Experts of a small language model: 55.3M parameters, 64 SwiGLU neurons an expert.
Below are experts of layer 3 (counted from 0) of a mixture-of-experts language model. Rows are named router (the router's row for the expert), gate (a neuron's input weights, with its number), up (a neuron's input weights, with its number), down (a neuron's output weights, with its number) and show model dimensions 0-191. Each number is 128 + 32 x the weight over its row's rms, rounded and kept within 0 to 255.
After each expert's rows: "mostly gets" lists some tokens that are sent to it at least half of the time. This comes from a sample of Wikipedia text that the model never trained on.

# expert 132
router [135  87 164 123 127 157 136  79 134 183 189  98 192 112  83  97  76 137  99 162  85  75 161 147 114 113 149  63 105 114 108  96 172 134 149  98 149 179 149 101  52 146 165 126 109 166 108  76 163 186 117 111 145 109 116 134 142 142 110  97  70 159 155  77 126  98 110 133 101  81 175  76 102 118 104 150 186 111 152  69 149 131  91  77  89 153 123 127 149 178 138 143 161 123 135 173  98  70 164  82 146 102 105 145 140 119 105 141 139 138 152 144 111 116  84 146  67 127 145  62 168 105 170 140 123 148 111 132  99 113  75  81 124 123  87 158 200 103 148 160  95 137  52 142 121 140 155 147 102 145 128 121 151 170 118 116 135  94 125 149 126 104  92 159 100 173 104  98  97 176 120 130 146 148 127  91 131  95 129  74 189 101 153 146 187 140 161 173 102 164 179 114]
gate0 [109 164  68  98 104  78 134 156 151 180 140  75 177 146  68 120 149 163 203 153 118  59 123  89 133 116 104 176  72 172 131 162 117  98 162 165 120 118 148  98 110 116 186 163 150 153  89 119 108 124 117 100  47  96 156 147 101 128 169  91 190 114 113 118 115  94  92 101 116 138 149 130 171  93  73 191 113 109  85 144 165  67 101 115  58 196  91 149  63 134 121  98  76  78  91 121 106 127 118 154 133 105 116 138  79 142  85 102 150 163 154 116 139  97 150 134 124 162 117 139  95 142 166 123 131 102 145 137 191 177 127 102 131 129 123 142 202 117  95 180 147 127  89 102 130 158 122 125 171  79 167  77 151 136 109 149 108  63 132  90 149 124  62 144 109 157 128 128 129 151 147 108 182 178 144 102 120 117  94 133 164 109  99 150 125 118  88 120 123 125 124 155]
up0 [121 122  77 104 123 128  87 134 170 168 123 108 195 129  74 131 143 171 216 108 118  90 147 139 161 144 115 141  93 148 143 137  91 143 153 150  56 130 136 137  56 124 203 158 157 126  82  75  61 150 106  78 138 125 148 173 108 101 127 129 156 141 120 110 148  54  92 143 111 150 129 109 190  60  44 197  73 108  61 171 132  94 117 132  99 175  99 121 122 119  79  98  96  96  67  69 123 148 136 129 153 115 162 100  96 157 145 105 127 161 179  89 107 149 132 132 147 109 157 127 134 164 130 150 118 126 137 114 152 140 119  97 133 159 116 139 144 110  73 185  65 129 124 104 167 150 132 104 160  84 179  88 128 105 125 139  72  95 173 111 142  86 129 157 113 101 136 145 127 144 144 125 154 168 147 155 139 133 140 171 166  97  81 126 133 143  67  84 143 100 147 113]
down0 [130 128 127 137 132 110 133 116  86 105 198 173  76 174 117 115  91  78 129 159 157  92 170 138 105 195 130 130 140 106 189 141 125 143 135 124 143  96 146  84 122 171 135 117 145 120 144 105 113 129 136 175 139  89 101 139 136 176 122 123 143 120 222 181 162  95 130 183 136  55  95  87 134 132  78 143 104  76 130  16 110 122 151  98 120 101 168 124 178 118 146 115 123 197 169 134 147 144 178  90 143 136 145 109 150 137 193 118 116 129 117 119 147 129 158 119 182 133 123  91 159  96 127 152 106 141  81  78 186  53 111 136 139 128 107 107 101 142 100 117 107  98 133 124 135 166 117 116  95  81 100 124 143 119  88  86 181 173  86 113 161 128 138 134 197  95 114 112 158 195 130 140  74 168  66  65 128 102 135 170 163 152  66 106 120 140 123 164 111 117 111 105]
mostly gets: " Air", " Army", " military", " Airport", " Force", " aircraft"

# expert 80
router [157  76  89 155 179 154 110 113 138 131 107 189 115 161 128 143  87 192 163 158 118  99 138 111 152 176 143 138 116  60 161 120 101 116 101 152 147 131 164 168  91 107 183  95  66  68 141  93 113 141 114 113 124  73 156 143 141 117 135  92 128  57 119 154 161 123 133 105 115 136 147 177 119 161 178 138 120 107 169  87 135 120 107 152 149  99  90 131  74  85 172 128 150 105 122 146  83  86  84 157 104  87  89 121 184 161 126 184 113 123 116 184 102 118 115 170 117 161  82  95  86 155 130  84 140  93 129 102  61 131 159 141  77 153  94 165  76  78 200 112  76 162 163  97 109 121  95 181 172 132  81 173 131 109 132 116  75  95 179 146 130 113 128 148 120 111 132  86 108  90 132 146 163  84 109 145 116 196 147 116 112 123 144  85 159 183 147 154 167  83 117 122]
gate0 [111 110 117 133 160  99  93 136  87 183 143 108 127 110 137 153 131 163 134 134 135  96 131 115  69 143  76  98 154 119 116  90 125 107 127 112 180 204  93 132  69 159  90 168 192 121  84 115 162 142  76 188 154  91 100 216 122 150 125 148 218  49 134 117 162 168 116 137 136 123  83 144 145 127 138  74 162 110  94  96 123 175 118 120 106 144 169 111  80  76 160 132 172  99 139 133 133 122 159 113 126 106 116  93  78 119 124 133 132 124 107 151 160 112 114  89 134 100 100 187  77 176 139  98 161 171 132 138  81  72  89  95 168  85 135 100 106 133 131 153 174  89 128  81 132 161 134 122 108  90 116 135 122 132  84 123 110 132 121 114  76 113 124 113 155  67 150 154 151 135 131 171 100 100 106 142  51 218  83 130 142 149 150 154 145  80 107  95 193 100 141 147]
up0 [140 104 137 107 120  99  81 128 103 125  84 116 123 142 113 133  90 117 143  99 123 103 127 158 115 197  93 134 134 118 157 166 116  44 142 149 188 211 110 109  70 140 118 129 171 144 120 117 152 122  50 139 175  96 112 209 109 132 164 143 182  51 166 109 152 171 111 140  85  83  66 164 126 161 167  79 100 131 148  77 111 148 130 109 134 145 126 100  93  96 135 127 196 117 134 104 141 125 149  84 130 100 154 155  54 140 107 129 162 174 148 147 146  73  71  81 147 116  97 181  90  75  58 142 171 154 135 131 111 101 104 131 115 109 136  72 123  99 129 111 145 146 134 166 110 159 113 108 146 106  87 149 127 156  95 138 135 165 127 131  92 120 179  99 211 103 109 187 163 173  86 170 147 146 112 163 119 177 127 143  97 147 117 169 137  82 126 106 122 121 155 110]
down0 [ 91 128 127 116 192 135 203 132 123 198 134 193 164 179 180 116 112 125 121 131 131 146 118 126 130 168 128 110 118  34 150 175 126 133 110 189 117 124  95 144 111 132  65 186 120 158 107  82 156  88 129 123 113 196 109 217 147 145  88 111 179 123 134 165  96 126 232 109 120 158 130  97 143 118 108 119  89 161 106 117 138  89 165 128 150 130  98  96 113 120 127 136 190 113 129 155 138 187  83 117 167 117 141 193 151 190 115 152 186 119 106 134 108 170 134 129 129 138 129 129 149 129  84 162 151 155 137 113 154 109  61 113 122 149 100 131  81 148 104 144 143 137  91 152 151 154  79  88 108 156 141 117 105 105  73 128 192 148 125 217 115 136  98 107 147 199 133  96 123 151 161 130 149 155 174 183 103 136 104  94 105 133 138 102 137 119  85 103 100 133 118 143]
mostly gets: "air", "ject", "rove", "tain", " discuss", " question"

# expert 176
router [122 113  69 145 161 147 158  97 156 167  84  92 171 218 128 140 182 162  68 119 149 135  82 130 196 110 110 144 126 129 114 126  98 149 128 164 104 160 141 115 108 121 100 137 147 136 182 146  81 114 129 105 135 177 156 138 105 158 156 162 109 149 185 123 199 132 151 199  83  61 157 160 175 165 149 154 123 108 125 113 137 105 121 130  95 177 109 149  72 161 144 132 102 122 133 137 140 116 161 134  70 141  84 151 152 124  75 176  71 130 148 120 110 168  91 141 156 155 154  88 158 129 151 166 113 107 136  55 160 165 138 162 149  99 148 166 136  55  88 153 102 152 144 132  78 159 119 118 148 105 148 132 169 112  87 194 141 154 152 170 127 127 145 112 113 136 211 132 112 176 131 102  98  68 195 131 123 119 157 140 114 160  74 116 158 160 106 146 158  74 167 163]
gate0 [ 98  85 157 104 111 127  95 135 138 189 156 114 207 134 164  98 136 153 104 138  97 129 161 109 116 119 103 123 138 103 198 143 162  90 213 186 126 144 141 155 171 101 124  87  87 174 136 148 161 130  83 123  94 120 114 167 190 146 102  17 154 134 117  87 134 114 158 169 146 139 182 138 112 180 122 119  94 132 134 114 165 125  77  89 156 129 125 128 154 171 130 134  98 148  77  88 148  70  79  97 105  89 154 178 126 107 117 100 185  90 117 137 125 123 110 150 138 163 118 171 181 148 109 143 115 121 183 126  94 145 138 160  54 147 127 215 108 142 127 131 120  69  88 146  44 129 119 104 186  90 109 140 161 156 161 125 141 163 195 176 143 191 133  88 141 137 108 117 100 151 144  81  78 101 132 132 127 107 135 109 113 124 124 128 125 137 112 135 102 150 166 140]
up0 [109 115 110  93 125 126 148 110 109 130 128 163 113  86 109 124  50 130 131 120 126  99 107 174 152 125 212 103 131 146  80 104 128  91  89 109 153 135  21  98  78 152 110 166 149  71  92 107 110 148 134 132 138  67  98  96  21 128 134 163 130 134 127 142 166 166  92 142 152 125  70 170 153  69 140  80 186 105 144 130  90 100 141  93 109 109 127  89 159 108 156 109 108 102 118 109  89 159 131 131 101 116 105 117 144 148 170 168 105 113 152 131 122 200 149  71 150 116 106  85  97  92 108 115 177  97 101 132 120 122 118 124 148 130 116  59 158 121 145 119 116 117 151 114 171  98 176  92  78 186 149 122  67  53  96 107 113 105  89  70 109  79  81 181  83 114 152 105 153  94 109 151 131 161 122 122  85 136 119 143 155 127 126 124 183 145 173 159 169 122 127  97]
down0 [142 159 134 150 127 162 149 123 132 167 115 118 134 136  94 146  92 152 193 180 138  84 107  84 141  69 132 113 180  68  78 130 155  56 129  83  70 109  82 128 193  85 131 146 151 170 129 156 163 108  92 151  86 114 141 105 174 179  67 187 125 151 115 112 125 181 152 132 129  93 161 154 149 119 110 164 203  71 113 117 140 116 101 127 149  99 111 148 118  55 154 121 128 183 138  95 131 151  81 169 126 126  60 180 141 156 153 135 140  95 159 126 116 100 126 162 154 104 152 147 141 154 146  80  98 183 119 119 142  82 128 122  95 145 135 123 187 117  52  70 121 135  85 108 129 127  70  93 165 120  70 114 135  92  98 126 136 130 137 129  60 148 110 123 125  98 101 151 146  81 113 191 141  65 139  85 106 139 146 135 151 114 134 127  67 129 183 117 151  86 152 109]
mostly gets: "yp", " Pin", " bus", "pec", " Ven", " bel"

# expert 144
router [ 39  94  94 182 141 138 174 140 187 173 155 142 173 104 127 120 165 131  47 187 119 117 150 113 126 124 116 132 101 116  91 169 186 161 148 185  93 176 199 129 141 149 142 142 110  80 147 168 111 139 115 142 179 145 171 156 129 127 136 184 134 153 166 146 121 134 163 157 126 134 163 194 117 114  89 133 110  93 189 137 147 104 141 156 100 121 134 119 144 158 190 182  86 114 147 159  77 178  97 125 125  82 110  73 163 133 128 164  89 115 100 170 154 160 100 101 133 137 113  92  75  99  75 143 146 132 162  97 147  91  98 200 133 152 176 138 105 111 106  93  88 122 181 104 139 148 151 102 125  90 133 149 104 154 121 117 101 108 157 114 156 174 118  93  94 132 133  83 132 121 111 107 130 129 116 127 164 181 121 186 116  68 111  69 195 164 155 169 161 147 100 106]
gate0 [109  90 148 105 138 120 178 108 106 123 174 116 106  90 154 183 120 130  61 137 135 131 150 128  97  92 126 117 114 114  80  94 141 109 178 123 147 132 109 115 158 175 144 153 107 147 122 123 126 163 147  94 198 147 127 157 183  96 196 143  47 149  77 105 127 103 169 158 118 128 114 209 138 145 135  69  78 147 107 143  78 101  66 102 114  98 145  99 140 119 146  65 121 163 153 113 119 197 159 128  77 113 142 101 171 167 116 118 118 125 119 121 141 121 103 122 128 100 164 214 137 154 113  82  81 103 148 111 104 148 159 136  90 128  27  98 162 128 156 127 100 107 130  55  86  77  94 134 106  92 129  83 166 108 126 123 130 108 118  73  94 199 127 153 123 173 103 148 150 101 113 173 142 128 112  61 129 168 143 110 112 142 120 152 133 134  68 111  90  82  97  88]
up0 [118 104  79 143 141 184 106 155  74 162 113  74 114 134 163 147 160 193 151 124 138 112  30  87 118 115 128 151 156 103 167  89 105 118 103 161  92 118 143 183  87 128 137  71 119 102 126 103  98 130 158  80 122 226 198 111 142 160 101  64 163  88 121 122 106 136 124 149  98 101 101 142  92  89 140 151 122  84 139 134 134 168 104 115 142 110 154 106 153 140 168 142  69 140 138 112 128 111 133 120 135 163  86 113 130 136  76 122 130  86 139 126 122 113 167 113  81 109 116 115 120 148  99 158 131 158 129 183 101 100 180  86 102 141 123 114 111 106  90 118 141 148  90 164 144 178  98 155 140  28 121  75 142 114  79 126  68  37 176 129 140 110 120  87  98  80 104 130 152 171  99 135 132 107 151 112 169 148  98 134 131 134 161 106 112  90 179 141  83 143 196  71]
down0 [135  83 131 131 109 141 144  73 133 106  70 148  92 177 139 108 157 139 135  74 115 166 119 155 162  84 182 180 159 117 147 109 152 128 140 158 164 133 147 110 117 126 153 105  98  44 146 129  83 164 104 115 155  98 117 130 150 110 102 118 112  97 130 165 119 112 122 176 191 161 100 118 153 190 144 120 141 128  90 103 147 134 171 167 164  96 132 126  81  99 109 171 134 157 120 125  79 114 110 135 146 125 195  92 145 111 133 122 136 125 123 140 160 115 169 166 126 196 135  92  94  94 167 109 195 123 135 156 216 114  74 148 152 129 198 147 122 140 131  76 211 164  57 139 138 173 139 143 130 103 151 124 124  86 171 118 125 110 101  85  85 155 134 100 158 144 106 124 100 141 140 103 109 107 218 127 182 118 109 120 142 105  88  64  72 141 151 108 199  62 110 161]
mostly gets: " Mi", " Yu", "ze", " Phylum", "idi", " Sara"

# expert 160
router [180 146 173 133 166  60 109 154 126 132 134 112 125  85  37 116 123 115 192  67  75 114 171  70 149 109 141 113  75 124 123  90 114 155 119 137 101  83 143 155  85 140 120 157  85 132  83 100 169 103 121 130 123 105 102 165  75 158 181 165  81 121 135 114  76 112  95 134  99 117 114 129 103 170 122 105 136  85  82 114 147  98 162 105 179  89 170  87  72  89 133 148 150  93 105 141 114 133 108 115 144 126 140 156 140 151 159 152 159  72 171 102  87 169  92 159 121 149 113 130 133 178 163  84  79  94 101  81 156  94  96 110  99 116 147 149  79 128 156 105  77 122 184 126 115 133 161 111 137 154 122 107 125  98  59 184 163 170 186 107 154 114 187 152 108 147 112 118 177 128 118 101 116  48 131 104 168 167 120  93 100  79 116 118 169 111  68 130 132  97 132 148]
gate0 [219 131 106  64 127 117 123 172 166 132 144 102 148  65  88 152 198 110  90 147 118 116 181 168 155  88 124 192 140 121  71  80 113  82 123 106  79 126 133  97 130 127 102 103 125  89 137 103 122 138 136  89 152 167  67  91 128 100  96 126 121 121  39  64 168 178 136 121 143 132 184 128 155 120 193 124 145 104  96 148  60 144 182 152 137  97 136 116 149  96 113 145 132 126 132 100 123 116  40  85 144 112  69 110 124  85 111 113 139 175 135 110 136 164 112 165 103 117 171 120 154 203 102 152 135  88 106 177  85 155 124 114 111 121 111  73 135  62 155 186 132 108 148 115  99 125 129 133 111 105 105 105 109 171 165 164 151 140 131 175 111 131 132 138  95 117 169 165  82 119  89 167 158 139 129 154 128  80 163 105 110 184 144  86 104 157 131 116 174 132 114 146]
up0 [ 68 119  90 138 150 238 146 173 152  50 134 113 105 134 157 159 123 127 135 148 126 143 107 135 148 122 133 110 171  80 137 155 183 120 129 134 149 158  82 115 140 162 146 107 104 119 199 115 139 106 160  88 137  57 174 102 109 110 125 140 134 148 168 166 146  96 126 159 104 135 130 137 154  82 119 129 137  98 175  87 150 153  96 121 135 182 143 142  80 150 109 107  91 175 118 200 127  79 146 138 123 161 106 170  95 111 144 139 139 105 192 144 183 100 154 169 147 119  95 129  93  92 172  49 166 154 157 144 169  85 114 150 127 133 147  64 145 112 156 155 115  94 103 118 141 108 116  89 225  92 109 127 150 121 170  94 154 174  81 108  87 122 124 165 157 120 173 107 154  37 140 115 103 167 146 133 139 103 128 128 173 108 142 203 127 152 138 118 106 127  74 108]
down0 [118 107  84 130 128 128  62 208  93 108 116 147 107  86  86 142 178  86 191 142 177 132 117 152 168 168 156 144 118 101 122 133 138 111 119 151 172 145 142 169 121 156 173 159 131 118 135 100 225  84 156 119 204 150 114  39 114 103 146 162 152 152 132 178 151  99 100 115 160 148 131 185 106 123 125 103 181 149 131 101  94  95 121 186 136 169 148  95 117  81 143  68 140  68 131 128 102 150 173 144 166 115 132 130 157 100 109 127 127 170 119 116 172 132  97 165  65 106 160 135  72 147 173 150 120 120 133 120 117 127 128 126 192 143 121 107 167 141 153 186 146 139 123 120 123 107 104 168 142 113 127 114 172 131 170 174 131 179  71  91 109 133  58 163 184 154 161 170  83  98 166 166 123 119 123 159 166  93  98 131 143  98 167 103 155 174 111 149 165  95  94 121]
mostly gets: " and", " or", " but", " &", " while", " although"

# expert 187
router [114 140  90 140 158 117  92 133 151 115 127 137 140 153  93 129 153 135 145 172 149  93 154  55 154 119 146 157 187 130 154 155 150 125 116 107 118 150 116 134 117 158 160 167 150 165  88 132 133 131  98  88 109 126 193  83 101 107  63  71  76 183  85 195 147 169 107 168 151 145 165 145 128 136 109 171 117 102 162 162 131 113 120 157 138  83 101 111 108  86 156  93 143  96 157 113  52 132  81 100 141 138 106 198 183 143 138 116  95 121 142 150 172  92 154 135  77 117 177  87 209 147 141 129 119 116 157 154 128 196 133 150 124  62 123 157 142 117 109 127  78 172 144 117 143 163 193 122 100 206 176  99 176 144 163 118 128 132 192 155 144 137  94  86 140 134 138 120 100  80  65  84 122 110 122 124 135 132 130 147  83 128  73  78 123 175 136 109  52  94 156 117]
gate0 [180 154 111 144 112 123 124 113 127  85 143 196 128  56 174 151 132 127 133 112 128 125 174 159  52 104 124 158 112  78  93 157 165 146  84  78  60 123 125 151 110  87 137 137 132 104 101 118  92  99 169 120  82 119 109 128 152  92 123 171  79  98  98 145 120 143 133 206 102 102  90 151 108 163 118 102 142 148 107 126 117 121  52 137 137 120  71 106 114 138 162 103 138 145 111  71 121 151 180 152  98 147  97  92 156  69 113 172 104 133 151 196  76 112  94  78 101 133 134  69 122 142 136 167 130  62  57 109 116  84  97 138 161 108 170 108  89 187 120 104 124 150  93 151  84 125 170 171 109 162 127 217 112 122 181 131 169 169 152 173 105 114 131 119 112 109 154 144 116 135 127 114 115 153  78  80 148  87  94 151 156 182  90 121 137 144 145 184 141 148 113 104]
up0 [126 124 177 139 107 134 128 171 129 148 120  82 138 193 126  36 160  80 146 118 170 166 124 126 130 163 154  64 151 136  92 124 154 130 164 139 129 144 137  87 122 148 117 169  86 143 146  65 142 107  85 110 102  67 127  47 132 128 117 115 110 146  84 112 134 145  94 117 128 125 187 166 104 159 143 174  93  68 121 153 192 124 152 162 109 107 198 119 102 132  82 124 161 100 159 194 113  57 122 112 133 129 188 136 116 166 168 128 105  99  93 134 177 137 168 114  82 111 148 168 111 139 126 115 167 155 213 142  50  88 158 126 115 129 135 164  98 117 144 110 109 121  78 145 166 144  90  69 140 108 127 106  99 128 117 146 100  72  62 101 126 119  95 103 147 139 144 177  95 152 106 174 141 161 192 152 106 129 159  99 113  82 135 101 133 112 169 100 137 128 122  64]
down0 [110 115 153 158  88 144 153 122 114 126 129 110 140 199  95 119  80 129 125 112  90 126 160  96 146 110 166  84  68 139  83 123 127 106 138 123  96 135 160  86  81 152 157 104 144 131 132 107 148 171 149 171  64 122 155 149 116  82 182 155 186 102 128 143 187 155 121  63  82  44  68 139 125 127 123 150 138 149  81 118 129 120 161 111 108 181  81 136 195 128 154  68 182 179 126 105 146 132 107 156 110 156 120 208 131 184 158 126 222 101 130 132 106  93  85 114 147 175  74 155 118 150 149 133 131 172 159 135 119 131  88 186 122 120 129  65 124  83  72 112 172 129 128 133 152 168 145 143 140 178  60 159 110 139 141 142 185 157 146 150 100 118  73 109 143 157 126  83  94 112 122 117 137 112 172 142  94 129 138  99 150 145 136 133  99  85 118  93 148  73 151  87]
mostly gets: "ition", " Liber", " tax", " coast", " bound", "ruct"

# expert 44
router [123 107 119  56  54 163 136  73 184 174 149 123 166 123 135 147  98 155 113 131 130  98 211 145 126 128 129 134 127  96 127 114 176 160 109 105 143 170 160  93  94  94 169 105 163 194 158  86 104 153 114  74 117 132 100 164 137 170 111 141 132 145 147  92 104 113  78 119 164 148 119  60 140 161 138 193 141  84 173 112 157 128  91 104  85 137 145 150 155 238 115 135 141 109 141 142 106  78 124 122  87 138 164 146  96 163 101 186 178  85 133 121 139 100 114 182 126 151 103 103 113 106 131  87 126 151 111 126  70 136  31 148 126  94  86  88 161 104 137 136 153 156  74 161  89 143 130 171 101 118 104 157 140 132 154 111 127 118 109 135 135  98  56 130 174 129 114 125 130 127 135 174 124 124 166 101 115  95 167 180 142 139 163 121 185 141 151 133  87 166  98  59]
gate0 [146 163 126 221  89 157 190  99 112 124 107  86 120 132 171  88 125 133 167 127 134 169 147 104 115 149  78 150 118 113 169 141  89 147 121 119 164 167 157  68 141 141 189 102 151  99 149 186  73 150  87  62 112 124 125  66  80 127 156 111 162 170 157 149  83 110 110 164 154 115 110  86 190 183 150 104 128 129 184 143 195 146 122 145  77 125 169 114 101 163  97 144 162 122 166 137 165  70 112 177  94 112 141 194 114 106 125 161 146 137 144 162 176 131 123 155 149 124 162 147 107 165 111  77 120 188 141 145 134 158 135 174 122 132 122 126 134 164 131 105 130 109 106 190  87 116 100 158 125 103 189 131 116 118 132 143 143 119 119 113 216 136 182 139 140 123  54 124 157  89 104 130 117 171 142 146 156 153  46 155 129 106  76 168 131 170 107 145 103 162 123 119]
up0 [174 172 115 109 133 117 146 116  79 103 101  98 108 159  88 106 102 121  78 144  28 158  62  99 128 104 160 159 152 106 126 151 138 155 113  84 175 151 128  70 118  93 139 140 140 145 146 138 151 155  74 137 144  92  70 172 180  74 113 146 130  73 166 111 150 135  95 105 139 167  97 159  96 149 101 152 143 149 101 174 162 167 184 152 120 104 170 135 168 120 176  98 125  92 159 180 108 159  88  86  87 184  99 150  96 128 174 143 132 159 116 137 109  94 134 190 141 109 144 125 172 145 151 164 163 133 120 103 127 201 166 175 129 146 139  80 154 144 110 129 150 134  95 165 131  67  57 148 135 145  73 123 170 150 118 164 139  99  77  95 164  92 114 143 126 169  82 105 113 133 132 115 102 155 156 137 154  98 102  42 106 121 145 171 168 101  77 170  94 126 123 153]
down0 [ 85 147 188 103 120 108 178 127 108 119 130 122  49 120 117 155 118 151 151 138 109 162  96 190 140 154 151 145 150 137  90 114  98 127 115 107 137 171 117 179 147 125  80  85  95 100 145 105 250 145 157 136 127 113 103 128 112 151 177 113 124 154  80 108 120 110  84 164 105  97 161 119 156 150 152 202  68 128 105 215 132 143 128 181 199 150 137  95 109 109  88 160 121  91 112 121 165 147 106  80  93 183 136 167 152  91  76 128 205 150 136 143 134 150 135 142 159  83 136 144 132 102 130 163 131  87  97 122  89 125 154 154 108 211 123 140 155 124  90 101  99 148 127 145 106 136  55 146 120 179 137 146  95 180  98 123 129 151 135 121 150 117 139 145 130  78 116  98 127 149  91 158 150 151 155  66 190  72 146 129 128 126 167 157 170 133  93 167 132 124 168  81]
mostly gets: " ship", " military", " Army", " Corps", " Marine", " Civil"

# expert 112
router [120 159  65 128 160 152 128 141 132 141 125 209 160 135  97  59 122 109 101 175 174 134 101  55 158 146 169 137 172 101 116 124 125 152 158 121 138 110 115 140 112 140 136 163 131  95 128  79 145 147  92 129 127  89 132 153 109 109  75  47  82 161 107 137 159  80 187 132 199 205 162 141 140 128 177 129 143 145 165 129  94 124 152  90 104 136  95 162 120  86 141 141 116 129 108  90 116 123 131  96 149  76 126 138 156 147 100 148 150 104 183 143 140 153 196 154 119 123 112 150 135 119  89  97 131 130 189 203  74 123 137 142 112 118 123 100 146  88 147 161 117 153  91  90  84 123 131 146 128 178 140 151 170  82 150  23 104 173 172 151 184 103 104 131 141  84 146 125  95 138 108  80 170  99 114  96  88  82 131 168  78 136 101 108 183 111 166 107  80 171 131 130]
gate0 [109  81 114 104  93 146  99 118 120 120 153 147 179 116 120 155 107 137 156 134 100 114 136 131 143 141 149  65 135 101 140  93  62  93 137 117 141  62 127 114 177 107 153 107  97  83 167 115  99 108 153  94 121  95 139 166 215 142 149 123 148 114 205 130 209 111 157 112 129 192  93 163 132 102 143  83  72  88 167 146 109 161 156  97 166  76  84 131 131 124  93 129 123 153 176 161 131 132 139 145 144 128 131 174 125 154 169 170 167  63 151  79 118 120 206 154 133 130 170 152 116  87 134  86 140 129 167 100 150 104 123 120 102 105 159 165 157 143  86 130 102 172 112 131 203 147 177  83 154  29 122 168 117 149  49  98 121 151 150 116 136 138 177 100 157  74 156 174 119 126 114 159  45 125 122 125 113 116 135  95 155 118 164 154 125 124 161 162 161 115 124 128]
up0 [175 144 133 132 160  97 192  78 125 127  92  94  63  56 165 107 138 136 126 127 128 129 119 119 131  91 115 104  53 175 102 181 184 226 141  85 122 161  89 125 134 152 170 140 163 145 107  96 126 151 132 102 126 138 121 143 103  81 113 190 132  98 111 134 120 188  94 138 192 146 103  51 138 110 176 187 175 162 197 112 163 129 103 138 162 105 172  86 143 149 115 112 125 108 174 108 129 141  96 163 134 104 115 133  87  99 128 112 111 117 182 191 144 108  84  97 121 115 124 127 199 137  69 117  78 110  61 139 135 108 117 134 139 134 130 116  72 103  84 149 178 141 117 170 103 136 185 134 157 123 160 121 144 110 161 171 132 112 136 113 145 181  88 101 150 128 127 110 133 134 146 128 154 136 143 185 128 109 125 143  65 147  70 191 129 128 123 128 105 168 168 172]
down0 [179 131 164 128 161 164 185 124 175  91  96 128 101 153 167 132 105 124  96 144  67  90 110 157 197  74 120 107 147 112 103 133 119 106 137 136 180  85 105 122 200 123 133  97 152 159 135 150 151 145  85 149 130 122 120 194 170 144 126 125  92 127 139 137  85 157 147 138 139 114 175  74 136  99  74 147  96 174 120 106  84 148 103 169 115 134 162 133 165 101  93 101  66  81 126  93 136 145 190 120 107 150 122 222 139 158 111 158 124 138 122  69 143 107 151  79 153  74 172  95  94 184 170 135 121 121  79 147  89 124 105 129  76 153 154 131 132 113 147 165 112 149  93 111 178  87 142  81 112  82 181 155 184 132 129 151 153 130 146 156 158 142 170 118  74 134 133 108 111 145 159 165 140 106 110 166  74 128 131 160 170 149  48 125 115  71 202 166 145 143 139 154]
mostly gets: "our", " back", "ter", " bre", "ition", "ear"

# expert 118
router [ 90 152 129 131 176 102  69  89 127 175 137  77 132 111 125  78 172 123 143  97 151 143 106 172 152  91 108 153  62 110 166 116 104 154 112 114 112 133 161 130 112 139 145 150 149 126  78 142 120  93 126 155 134 122 156 187 116 175 192 151 171 151 134  99  94 133 193 133  77  76 126 128 165 158 121  85 153 105 174  86 132  82 174 134 161 147 145  87 153 174 111 138 143  98 144 138 169 105 106  97 107 202 152 175 120 125  79 172 107 120 191 109  93 169 151 137  89 123 115 109  99 150 109 170 106 128 127 171 174 160 177 101 171  68 118 163 124  89 149 108 155 164  56  94 151 163 120 124 127 152  97  82 146  96 193 164 116 166 138 150 135  85 145 179  71 116 115 123 130  72  92  91 106 151 107  77 144 164 154 122 146 147 139 124 136 181  43 181 143 138  92 132]
gate0 [122 135  32 164 180 133 121 109 123 130  79 122 121 104 150 108  91 119 152 139 119 108  96 123 170 140  94 160  90 131 103 127 117 119 140 147 119  84 124 100 198 140 111 126 135 115 180 150 124 155 154 140 132 178 135 171 136 160 203 105 153 107 124 128 147 135 102 104 128 115 178 168 203 135 156 161 196  78 128 137 114 122 176  97 158 111 120 153 128 102 115 124 199 167  99 103  76 147 187 100 153 159 120 120  94 123 156 178 129 191  88 131 115 131 199 120 120 174 122 127 142 142 183 119 147  93  97  93 194 130  85 163 147 129  89  74  97 126  86 144 158 154 146 112  79 165 122 195 131  96 105 144 145  80 101  74 105 121 132 140 130  94 107 152  96 128  99 157 169 133 164 162 106 124  76 115 163 104 215 158  94 130 104 183 130  68  89 122 120 199 141  90]
up0 [150 133 174 111  86 137 150 138 163 229 160 164 118 121 157 120 162 119  63 144 140 166 137 125 129 123 138 139 122 143 140 112 203 199  40 108 181 122  95 160 140 133 178 110 111 114 147 109 114 145 111  67  99 126 165  95  55  88 149 155  52 137 143 135 104  67  77 151 108  91 100  70 125  70 104 110 113 148 139 152 188 115 133 123 138 145 102 106 153 118 110 166 139 130 122 143 152  73 145 122 155  89 146 188 128 150 109 106 155  74 128 113  86 183 103 124 177  86 143 138 116 121 130 141 126 123 139 196  52 101 147 121 118 159 100 157 141  67 134 100 127 153 137 166 130  89 122  77 127 176 124  71 120 159  80 111 144 147 136 130 121 175 145  53 102 195  91 120 121 160 131  75 172 137 128 139 161 173 140  79 123 136 136 119 132 145 151 168 132 109 107 148]
down0 [146 152 145 106 113 128  97  87 176 142  75 183 104 122 106 162 122 118 105  82 130 166  50 125  79  81  66 143 168  71 198 105  75 126 118 146  84  98 149  87 131 128 115 129 131 182 132  61 102 125 109  89 164 126 185 119 121 147  65 160 139 117 114 142 118 175  64 116 155 120 166 121 106 180  91  80 126 149 113 156 133  98 171 133 115 157 131 150  71 123 174 138 135 165  77 125 136 134 153 102 100 125  77 134 122 182 145 119 113 126 116 129 102 109 198 168 115  80 115 112 112 146 193  83 195 107 150 170 155 111 142 109 109 118 185 139 163 110 154 126 145 147 148 102 141 118  82 112 116 122 150 181  88  75  99  69 109 165 115 158 120  98 154  32 122 110 117 132 160 107 118  83 122 102 127 156 113 153 118 132 143 137 115 154 214 143  99 151 112  72  93 121]
mostly gets: " American", "American", " Latin", " Mexican", " ×", " Greek"